config.yaml
d_model: 448
normalize_top_k: false
balance_loss: 0.000147
n_head: 14
vocab_size: 32768
tie_embeddings: true
init_std_down: 0.00713
lr: 0.0025
batch_tokens: 131072
Below are experts of layer 4 (counted from 0) of a mixture-of-experts language model. Rows are named gate (a neuron's input weights, with its number), up (a neuron's input weights, with its number), down (a neuron's output weights, with its number) and show model dimensions 392-447. Each number is 128 + 32 x the weight over its row's rms, rounded and kept within 0 to 255. Numbers have three digits each.
Before each expert's rows: a language model's description of what the expert responds to. This comes from a sample of Wikipedia text that the model never trained on.

# expert 4
What it handles: Mid-word letter fragments
gate0:168128091220114128192172083165114169134142144156089141134060104113137107137141147125115152159076123123147100136151217195125057172030145139134070190185158133129104129124
up0:153063151192130158120186112146100125172130194154174112094144104092128092151097098157162124109056178128146145118098148175119076160140164103124106167161151082127127115132
down0:124155161036094162113178138108140107084149142122172098139120138124143100171151142105070160119112128124153150084096116131183142135105155094097144198181161077122157129140
gate1:106150104076123068147123127162133152076115121115149138133108093086104118123102096109177095196108153112110151227142153090097167096161129117116119126122124107091093119111
up1:151152095200124105138160144119141128170110116119119129055097121111111114172157138134055160086125111156166134115133091186122062168133101083119128177079098169169155067113
down1:148073104104128152144122115183120153194182174073165092092057094118142143150109120182160051136207136129163132079094157137133118139097079127129112096168175133151117146129
gate2:170145142106130097155122153126112162147104055113086119130090113104149120120140118120125118121104126138077112191160145179172157185174146081150128072122076186089094144099
up2:066105078103145151135103108131172085170085108133139112070094086155145097087178159131158157125108109172109108147141124129101093075208134129118158165138106168137128144137
down2:116090130135056100142079113132143045107144071174143134147092126160098122156148184100126096126147093159144157137167147132163179120086131177076129079056118135125145179126
gate3:092081107200084129115150201108096143192116091191143151169129145117122125076130142139075125104111137092158173109114154130101107124149149151096145148154153140132100138164
up3:150147094110108133175193092121168124147150094107187126049135161085092158171122163112156100136135103146103137043103093105102162092100144123117123159116168077147134106151
down3:123160032032104124107119095125138135147070148104143146098114180146129075106141110170109110167124159151160157121061156105176130103173092166126127103074125154082153183120
gate4:135121143088101145100120129171136141160138113097147125242106151105090139138152201177106119119121163160099073140164116107146130144115110126112115177141131160146113125076
up4:068180129084177114138105138172183138160102112111159147037158116112160108165151133117130164152144129160189147179128142064094129165152150114096085059111178132152190150175
down4:052129143198163194098169119099167145138084110131099126122096071099125165142131150133156174131160146153176130125055111087134149124156134142138074011138088163169138197128

# expert 2
What it handles: Line and sentence ends
gate8:121142126138103128093153119135118150147099154140125140158099128131140116165160138075163177152130155137148067151098095135087109121171157191145102062183146150126160156080
up8:149140098129124153139155168069134102124108142075128021118130103106150113158209171122117134117116140126178125047095133143146108130114118165095056118167157108132130084152
down8:084082119112154098106158154131156135116124146116119121061170076113131124119191130124118132224117147102152106139083137110187144157089150120132118157124160105144108122074
gate9:108141153128106166128069103130082074115105167119131125098074161112098145135115142169127142102132085144178150149147103090083134127137112076149125077067115154151144095135
up9:134117134159155106101118131141065122117125129085153117107142151107105179127110147182152089102145146132134148131125110135183105146133139104119143091075129135177175144055
down9:093135128137141151117095146164072188129120118066113111138119047196130131098146104140144159154087119142114130131117120114172145113160101150116129135107161133089122192145
gate10:134207104093147137079160139086129184198087092060135151132115132115175158113163177125100123104176133135177076125087072104088130127156122098122130095163175134105141075088
up10:179091170190108134180106164121159129138156147096131148113134109156126135111113145151221128179160120126091149133137139033168102150133176125113132198090145138141124171186
down10:129109147096170049104149104076096156119089163142127163149136109125100146092106102143093138160133128121107121140101106112098126131173108084137170088110140111119138105149
gate11:153125131051135091143124146112143144162110204147081169145151061122113107136114086131129123135128122168121107156152119144199194168132150101111081147098150105129134150187
up11:138116130082174173158124101162126139114146153148116153111110114098134101152108130082142107095105151179131127134133215135108144151115159123130120134148153028112091135127
down11:107143168168159117172142159137175115078146157151143126082158111125084093094164126083112135171105125108065149137050132148122157115197107124086113130135130130151123104100
gate12:131124122090131168190206144075080042108137141195144147145150155118099086107214127119062110135134121124133147097111161130111037172125105141114131097163138091189120149127
up12:140155180168137071105091178124123141184157178096159154195103124145125111149102187134123083143127173105158142136088124098142151171146123198094113142072056109118169157163
down12:128105170092105105110146133116147192159088133106174141072132114124169058154081166074158082122136163120126173095115127099180116161133157103094094118099070122199148155184

# expert 9
What it handles: Sports and section headings
gate8:157131123113098125088138151186135098085168113152165139130120163230099127084126111160066097169039087116142115145129069161129136166130193102158112120133175123051134143145
up8:143114088122121143141089125163137130117150108127177106100161166127097177094190084136124118119119150148079142128174091134137109118172152119067142115123078103061145160137
down8:110127139086182166182135155133122109113170094130170119118126129104065098152100116131155122128130134075142159148108133118182150147128124088176094130079086092108155144160
gate9:102112087169147112115138153148163222116091134093111104116105201105105094098153161187107049231115127128129163133148146130197134151140140137112156137132129111118159099092
up9:115117126146114129116140118157134135139129124127147161121131062052170107198159102116092170094110166121219137125083182072105163159128127124166102122124141137157113146155
down9:131115162149144141100144133152119114133177160139137112088142153130109175188162153144153138120145176143105137105173046125169110114063048120101105115098178136112132105128
gate10:113121098153019060122123110109141122088063144100142179099147110109086141124106081135100105098163112137117178155108104116109078141085135125128137173116178130164126117108
up10:184133133098071116098114087191143126111123150109177105176147091159138177128203102126124153119122163147127109151116101110112153087095136092148120197082129188078196116052
down10:129085092145110113108118102123079138063131155129070171134120119122122123186095105159155207136141137117072098085111082122123138128155126099154170166048138110092179168110
gate11:121081113114114174127174153152133138067148117123106118187128117113148102126116136131090183179117120175177136121086104097103096094174229138154174135080128202122130065157
up11:109144119207111098091114176105174094132110133144112100119125114092143103125109085075083194131188153124095122135164116122138121155142106158088152170087122175158066140174
down11:119156103151106111117149160110098087077170119127083206123126087157191140130134177122092148098092054132133132105088192113101161061169138133097126193174104067102164101173
gate12:108141107115116175125094135134097150156139156172161115170121158149130140141097103090186073130107133160179084144164146124125159132117101136090134143151145115132133113189
up12:123178151106136068162097131149177098143116164192117099124112036147068193102198082140090148141180102173189091084159117105107159140146073123153153065154146157113190131095
down12:166153106107133157193126066126141116115156143127115126126117121072138137147200119190155098103182095101154191125145124121115045117123172117146123088133119118136103112095

# expert 0
What it handles: Past-tense narrative verbs
gate0:124155148147110162164112130100080105145117113086156134152162143124099141145148139139174118138150074156190095158156147059144047139139164141099157196049137082152114202145
up0:157088121177159155119139120147090114110171157153171114117135095166150123169090198098141154110153111076160161144163120163134152161147171146095214077145095177120137083160
down0:048163128165112177088083163106112112104142126164139151150095160111157148134139143134099164112054145183062103168110123116168150096112096133093137126158190065164122112058
gate1:134096097109100124156165140125127198150172150123125122181109118127165187176172148107048119147104159180146134153091093176137125117157117153141133124106168115164059137144
up1:146150137071078161075140169125155167190191144144114169187132158132099116108182122187141094116134086128129096168102155137145118113127056121116122139095181124149054130158
down1:135093130112099172164101086155101123130181199110090181115122139129134131109074137114125178130130158185103143133157129165138143155153179080160140106175138143208129131155
gate2:229090106144134149111126158162119112163123151068186204147116137158110116131121067137126146138142115157138106079113152180146149102111117156089060160150042161214122163156
up2:152147139146107131153163067084129113114100119087154111121144091135097132156200163115138122106109124114135163095112072143148084127129164088107146086128084095143181054135
down2:162079172103176166119132159085085136149159097132171122114137109143071125189135127035150106136095101161142091158142085175170093148133176130144144132163141093151127105132
gate3:055169133144145129154111129034123116132077110153127131184094116131093114162120131135132120089132213106130115107106134170139114170099114138118050092115122084155114165171
up3:148172083175127082162126158144086119108130129103143130139111113099135144095101136142043143120150165172130101163130152099183076155180126158148093074091107122128151158159
down3:084126112110125127101151164151155131082158115077079169105100147181104129078093105195115129116148153089117111095126153080156182157150166087114158103112164114108124122124
gate4:108098125148100126130136089145157125158095123162094145134204134133085151160088124091126132176110143142141123059106154132112174061145147149163156152123135065146110110070
up4:143116172118116159183087120140129140116130147105132099145161157117094178137154108116094120126104101149134158190086153113152146136151167134113131142110081123137149131093
down4:137152083132115135170136133182104155125047141131155161125141145127199119136105082156084186076101027172147148122148167159075133129139128133052179136094175123118081177125

# expert 11
What it handles: Infobox and table structure
gate0:173121121084107109127147177147146143167119127153117138126187118190150125133149159129122135153173102098091115122136142189141085094163180150182135122133170090150170130154
up0:110096130151130154114131141115113103153142073148139158108148102105101081095114126137161173127155156143162116154150150147097105141178111117146170137182128058077107130088
down0:118136080124168131124133159135104155131171172077113114164124127131133063106127091087157143118007117117164126083095150194087135148111143178152151175131132074129122137114
gate1:111086140061063150129153167118082151134116153104117141146129115112123077127122148071142152130082173164086156080146096109107093145156130130075103134113075090104167132115
up1:120123152129110135141107094095092189096119111154159159135116104116107077089180128155140105147157125128075131154140138142127116136116129104105147111118128136129148087118
down1:116116098154127148183109125099147166115059134131204111191136063114187133145120148145085131114135090103069144139181175102098123205089133114100117168122154104166092056159
gate2:117128133096172177123149144085087163114158169124109077166128103138165113104140066097111142192085129200140131146091107094083111115133099213152145137100141126161138134123
up2:097092184115103118079167069124141168095159111106104173094105158166099104161105088159094152105166072148097093100134113139157126137099135068107163118161150150125195128160
down2:158143194109124145182074144090132141084125175160101108151127130111085076089152091121081142147174139083109181115149104145091168110157131110117107110127096149136083106205
gate3:117158106075103156073192153186146131102142152134160141104107134083154158112130080138149132179124138118167076111112111098126154152153113146196161091094130107110147113177
up3:098173126058138104084157144095054078097065123157136166201095062129125137136101093112111118117177153125163137113193107107125106112102131090133155115095139108084103169199
down3:172130160124171114091131065099137164120169121124150146092134074188131107071135096088113132132144114119153090144190159164125135059132121110136179140035135134133181106160
gate4:166171126115148183061147105099157122061100180069152197125118089173090167140153198151133079138117123134152153179119127158070162111154161139118109139146093053108203095146
up4:071101139084120143209197131170153152173191151245117102180073127071162122099149043130095185130131124094136075161115098083109111144128101141131097157112114152060116099110
down4:145094068145079131088152187139151101161139191182067071128073107097195118163126069135114204084084142130156084103121121072218134120097098173101098116165174157151164102130

# expert 5
What it handles: Personal name starts
gate0:114120124110124093126090105043056146146147134137139157130124158147093137167109089127068107176125136164085095150111137137128088116098106163152099105082144125165211085106
up0:131083080108078065147102068115099165104172109050141103155164154115149210106140139136132085182123100206061127139122153106140139069166114158144079135106145181174185120148
down0:153181191106088132148127112094064115083165213127193118127114123084164126086139121096159140152070085167102121112159193095108134095173201117114103184052119170111149070131
gate1:077126136104165162137082121098128136108157101119088107128108074184112117119041095109167091128133110118080111117152113081193166109083134137137100115141117121129148138058
up1:097090172118151132135128164137145112099118145151150163176143146096140099089122112135059142135126093083208117163126148177141145123167171132099160097116122150163135148130
down1:131123119123132108082140187149117183091112113147107135212157144103117146090108132135102110142091106154107172178119114061095159184085157086150179101156106131146054132137
gate2:110115215090103117189156101179108095157158134155103076110114172073119151118129072176073099201105183080105138162115094095109075142115116112175134113088169170086114089135
up2:112166138128082122140120209183143169132177158128144136155156190212140156098139112171110148130109149070156127117101114116117091129073147102159131162080072167140096125099
down2:166090150172130118128107164137127143153145121097136089125139107094125157127078114119136181111146115085047099087124099145065143162160144105095113157128198117119119125141
gate3:134151129130125101114150117157151126105132104162182095075092179140124120115144084114080133139153163099079101135137118106085161120191120146101120107159175121131173138089
up3:129117200154147115144103181136136119144125144097133134161113087182080173187128077049151138170183153103156099146077167119151188108171109079095150047124135163102089150124
down3:123129139204138159176066124094093103131146180094158145104163144128182099075079110082123163141140114153132099127107100170126112084166086205130128164129162075090190154120
gate4:096158099152152094142158122056159153113130130158137150114143101155125143122136114091102136074091129072178128123104147112165160119131136179125107108179137151055078156165
up4:099122116096189092145176182133155135090061133151151073122097149054117122136133120129119098120131138115159147126146189080119143099137131166173135155109146117127105163191
down4:127153130192141097130100176143101139112107154158158167164164163167165127127139146141141070099129111075192152118100131101178097153181123162096115075181122163117099156141

# expert 7
What it handles: Determiners, conjunctions, compound hyphens
gate0:137087133131075133122117092116130182116073151103096050117077087131147084140127085123104121108169150132110064071084130160107126104047100137142127140119129142076114192137
up0:151128128094161181064097095110138096051158142076182125154127132208147103151174125115087166104108084067151203122090136176142134084153135113195048130114153166101151092184
down0:090097106099121122116130089099130133143141105078146157124118060164086107153104055118148107131136122107132159133148157137148135138173142171151121119128139169097135131111
gate1:149133138152167136074104137113180082102090136127130155137071088182141120147124140119170150120114161102133146135120110105060095097110155104125152146131176133104156147151
up1:092134089135096105212163089077120096136146101090122136118151116074118100119098169119130119070119141169063099124143089122118162134138192094087151112135112101117180120166
down1:163094103126220150152176126152157180153177118189163122156146058096146099182119103131106129150127105198166129149175063110152068105175170171157171091126155187111147149093
gate2:167128130154079125167132159126127172154119101099134079091166111138104090136131067137110120185185130167116159100138071101179105149131062106112134072086154183069122171094
up2:104127136129144135110133117127150114121117107177134111140179130171164176130088098148160132099131097131168075196153154110175178075132194178066110123152136057106118111137
down2:098102144122074175148147140210148128143065139133149142099161129164101096136076145070175090137120120151132087127134172118132149122146085101104117165134138095151135175120
gate3:098103110165095152120119137091121163118132076112129112115130163114091105122167184121127146127050079114157075159135142122132070100125132134111121146078093147157166094079
up3:142135120069047122101149133113203099152111092156114139125149114125164093082098076079044108116148150124156115158108186102132122136095082148082170144154119157132139225173
down3:145121162148087133149100136096082166170107108115139084083168128124101102128134170119146110155166118164133119111140133124173158111112102148145109131131111150140195149133
gate4:107120095113153113126108183143180148051096139165135112106095173170100114146194114119128092131156154086139186168160088111123146126146168117108117135119173100098119188144
up4:106090133112150123128108080131090125155119172176132124122126144106103136083103139091148122079104213095073085135153115170126103110126119143109114170101129125139119126098
down4:176149103076161171088151155169108138126126135155132177106109131186207088195152130135134135100097101086127110150118086092118117112108133124168136085156136209128147144097

# expert 10
What it handles: Pronouns and title words
gate0:181202080164115152175129147143103074119137088112134122125119115141118161189064140147197132148121125138129120071151115098230116213146106137133142179103106135124138135087
up0:133116097137148139127126159181113154162183108111156097110114095168139104112131125125109113131162113036115145108155136181135113137076091113103169179110138152054121126165
down0:163106156095199115126151073142135107142160146153158086132116101159125089181122089121136189128152094122109104120110195161131129157150209135196107128096040164179085088063
gate1:129122152080192136124096193075114157094096145136141090113166071106091104153072179190123113082118022136120151055109121082188098195179126137174088167107170183130120103177
up1:152131162119143140146140121112133120146080112120152160055129115100146122122109221030129112116131122052112105109102125100122105152135127082089146145149176120090107148107
down1:164133116118152123161145091161123209125129140111106158107189120138152109163094123122131122100125128125137146143146149136163132119050179167156117097137113146106108152141
gate2:137088128112114122162153052096150144131178136156126065091159151086117112075071134154127104191130087082121148111180097125129155108166086118125059161104133141154115141192
up2:114123122137146124095134142091097134095124071114120208148130145164150177172102139124082130189111147158117142130112135137114088118096084122132119144125061129136108107174
down2:115177124121040105095097082157120102138153127143128077128185152094186079099099149128157145164138108103138139149134176125103148119118110109163210181114131198109122135090
gate3:185142144137091203122145197110186131129155068148159088166167110195136094127107125085180154117111074116078105100087092169155125152186180084116173089170165075112110094085
up3:168183129076120193055178133145120115144143130094106186085133170174127090154140130105147134119118157104109147143135152081162073142225092067113112124166146169060115157085
down3:180167107097072137178095117094101102148142235093172161146163151072103084127130076101207169120138087119103161161146138090148114072131126093071123046109142160160086120096
gate4:102089106157119150136141121128134174163077108096126179105056103174089108060149073168115172148121131102125156153120112090125153108102109129096128109150128111099174061143
up4:153149155129150109151079163135088159128183113125167103120148110076128084113130190116130140086165107173179164123104169149150143083172131119148123129072149141137097087071
down4:151167112085155131153096141146109160131093120112085157098140079101152154109077138069131070108103077122186126085136178133112145108082164138110120140197176149102134133165

# expert 1
What it handles: Institutions, offices, places
gate8:122115126146141100106160155117117140093085174093092102140083111137113145091142118135115124075096155138105160092131084144122027047096165112130071106098179118132128123091
up8:166147124146123144112081186110072224179179131122094116159138114208108148149119102133087107150130099189091129134091124131125150190189092157107104146153175145106121130150
down8:114173127132119132097134138086121126121078151089140155129129169111097087183118069139152141156151089112113150130089131122123116153179134060101128108144140148103080069142
gate9:165130110161152124106107068098110107142132127151126087167078164112078140201098127112165085100155109087101138101102136125156123085128129092112168162086209167134153122145
up9:164083098168135123128088116170192138101082122138137068122135109080082094098108132226139099162100109098070100121155152140168108103130176114152147147153139146060161107112
down9:131082099134133123114202130165128159099121138118096098180102103083129056136172077117174100154123155117175158157124075120120139122146189150174127090126198111104105137134
gate10:112180090178119130161119101085107109182090152167146135060102196153093134108086085121121055162129100178130216062139149096139122107177090135106063127139126184130089112164
up10:106149095098111069069104134108133124174114175131071122141121124158137140185132078111156145100087185138208077093092113117156145201073105104083163118141138084194131142146
down10:125113123195134131088168134156103159142135097104104105100128141146104200125067125156156147123182096168143052117166146154104145154130124152131115085133126103139068160156
gate11:107167122135146154027151107113112183139141162149171116145178136087090079104184124171161210075106135152126138119140146124120068184090149118103106185074155154132148130119
up11:084150119136115143099064094110171118099107103144112086150151128133123135123104137155128133115150184098080195095117115139091102143089098165077147137103189156083122170136
down11:160036147118165129112133124131117121136132116171165128083190120212148147149123133101134132117094134129103122157105135080100133091117169087130162165129156140114149156160
gate12:119079141160171129131072093141152146113166118137112097107166153192167111171163114094182113085126189160126148148113120087155074147128137078060067127153125156075114140222
up12:116106173116127116124148205127152114150181150127120118126191127140092174109117175130138135141158190134096132128092082178167125154129066133091124149167192178173130100124
down12:171122146105177166159117101157112125149152157078156106110121184137113084113186110199145118120152188150087146145141148182147145136170126200157150142166155104153085144131

# expert 6
What it handles: Separators in lists and tables
gate0:113168089127139086103069224132130141172108158159153168075149091134085159100130066208129103104144168162081127111153096160137134162184159100104175065111204147044101083120
up0:131149062164135129102142207108101147186113180174187137116111068102128145131106109162145116084089203157110120156169083108128145132125118110142144115126158108101147094147
down0:175156125136120120226080118137128188152095055164129107155154152070121117156149145070112044141149083135157103134184154108159126141141158146129106123127138101020148138172
gate1:143112132096117145099073066102099128140067108146153159102148119145083166169098134159134168164108122156124165098180163078150086138093142104122110132139155139149181128049
up1:135114185162095122151088073115110134131143069135130101155102155146166165133102152110178162114138100115083084121148131139129160159066170142070118112151121188136150120070
down1:098135160110160097163116181195155096045121100152166130099158162118143125115159172094111134195151123140089113112139149084126139067134148107118143113141100195158124171140
gate2:126102135145109115141183161149119140152187064180161139099138119109159145141079134159117105125167032142095103118143126157188084181164157107188193111097176080070160122066
up2:118164145091145091128115100132154129113128127062120139171160125147088065104166094096123081165123172102155180127163128186172153131083124165072092054087119187122111108144
down2:135082139138157148130109126154143114093101119134131089136159148158128158107130084097102147083065141035161073119178128138121190169133138070116063125137102157121115137219
gate3:197134170133086125117105087131153117156085138075129129141099144115120117095138096107136138155150159094164089186116133165128121116094122071125136137103187135141101104112
up3:155090130184172137083110030077191093180087177112138156099130174148135053113117117120118145124151130082132132148125136107192123119124125091080147116081139147101100080129
down3:085074117110124141169099136095085147133117063086190088173098166139100095134138153103157126167061114113155114124124134177178145123113194152098108156142103117130132131130
gate4:124144155112091160127079117183140074135113173125161110098087117104138137157133153083152119163130123128107177176129120116116131080120150140145137121102102130110075108110
up4:175074103101171117125171130184147085118151141129071165203146137093150076097073087125158160056117111127130122094108117078131103164144115096092120148105143102120112162107
down4:099117148111146171117118139148141152120110136110159140120190157129196063114122100137093156200112142142076081183134120155129129168111173112134204180103220096069141074130

# expert 8
What it handles: Digits and word endings
gate0:122101079161150178122168092125115091172151174131143114159153128121131112147101132167133099116093141121145122169138120177161111147080113110109150129122137163149069113160
up0:094090089145103246134134159104044106117125125153077089124127139133168051089091101130107167130132156128118109168137135180123091149111133128172196102112098174124130122139
down0:121058142097073135139134144106107120189161153077089110138114093144171106141103063132184130128095128142126159051142131164050156126152059092036110081116194139160152125133
gate1:147117147124138127145106190127108121122135159126079061100122168116166124166128161089166124085148181091111122170128102139080190130125117173104131103172100128058119140133
up1:148179178105076114122148133137177135136150161095151133124132178136165071174241126067110054154127116087164200116165118145153090107146101140147128129128146190166156180143
down1:154105087140118139179150119113163130136110082099109109109144096066135100128134136127114048171132121086121099143135138125116139110126191114138083135085121175143112136168
gate2:112149089063129098103101124146108068164131130131131049096158114112150062123166146149141112145094103162127134118133134149182148152164079154133143122149134132109099089038
up2:138123119171132148116168073129108130100145087123155158118125106142121142124122170134092123121099082094094144109144118143101124124117115105109142124138121125135144107159
down2:155141117112120144211128101094080169172134179140156131149132159058155152127013176146137123111041165095149136082130081100108124155126128145168127162106128136106083109163
gate3:150080099110102077135101083114106117130115092123112130086128087147170119075097091120147177158144144128194218157148146111173107095168164151140177143081065135149140200149
up3:187113191157045099119153156124089145142133128100108114140143122144091098182165158140046091162135110132085124156122130164119117119118082140199132173118168157160092113108
down3:109108166101124118148137129110188153134141173140172157189143149151172179135090097126138129113136155147083141138146099096132148091153146181150051092131128195110131135193
gate4:089112140128226153088136175075113148094119150154163085096161179067106183126115114153179127122126144123085146112093196140092070149140165122089112179123111152114115162147
up4:142137097152156132117101143128124143072128104180142138114148157130171127171153118131106113124069145102111182092108195180172146108129096108103136123129066136154165107114
down4:205142097180089163145146037139125169176139154123131219103099142182134130040130152093106124150088176081143077114113115169119158182137115139143109128142105176134153120107

# expert 3
What it handles: Spaces before numbers
gate0:120127162145152106137110141115114092086197143149158144083151170112092176140122123107176092153143163150114180056103123058141177076147077111117199164133130108132130129173
up0:101191073135127105095107148154163142095159050146132144109084119150123139106101130120095161201094108098109108121088098185076042109068108097168125124121128055125160122150
down0:104133132135142122108141130134195128170100084097115133124137125093111153009201080126131172129140062125106132149113101126119127080076101143123127139090086059185156124139
gate1:118152093130103165111071114154191143150064135136081125136156135145120171084125126164128153134104129133150155144114117170171118145097097122080093075142162154132115137106
up1:124147158111177093167105091175062122144090131115157141114136103104106140150102051099107141097128107098081097038060110123139147099157051146103102143171108200096154094144
down1:105145180177137095109134163135184147137102121103105123111139068106107100128137116086098141100155135125116167108228091099148079121135179169070131126101144172083127173112
gate2:173152171138151107082143121094088085108092165153134138113186126167151164135065134131088130157136125194182129111038090150100122169142102131146114141122164117073177124139
up2:113085055114127104179156137132099112156149132097122132164104165126130106143177109150134159084147090131172116078236102160121139107113159070108168091127141136110082102113
down2:136054149161139090087132141134081086161096180088127152154072127089111131118150141151171162150114109160125125070128167146126117165112144194105151176100092163140109136062
gate3:153092178171126111101161110093059165115116134181104134103175065136145080141154083130103087160157162157143126102046175079126122061143209182126126149128184183142184096131
up3:118146078176144118088135093180051141165100106142124163121117146128168103146146088161077114117155120101162125095082203077139106075114186121173140124130126143152119143051
down3:150123127153143086122136167078120104095077124106168119184174138090127132123111083186110124122103105134163127127107106152095102112109159069162135122176127170128150087154
gate4:145137169172139121091114082097140128082124177110149171166116116089069143134127141125151183202114110116174124185096130119096171142161129125147128132131080085176071126121
up4:111073113107123130128130125145113062135125124130132129130135128179097192170151186112149099130170119159153090061116133052126145073122141153143114122109181162070140142114
down4:199110154147112188143111116137120103165117138050156079163108085098141135148123140181146142152102091133137108102120122140133094067108126141084111153139131106104122104100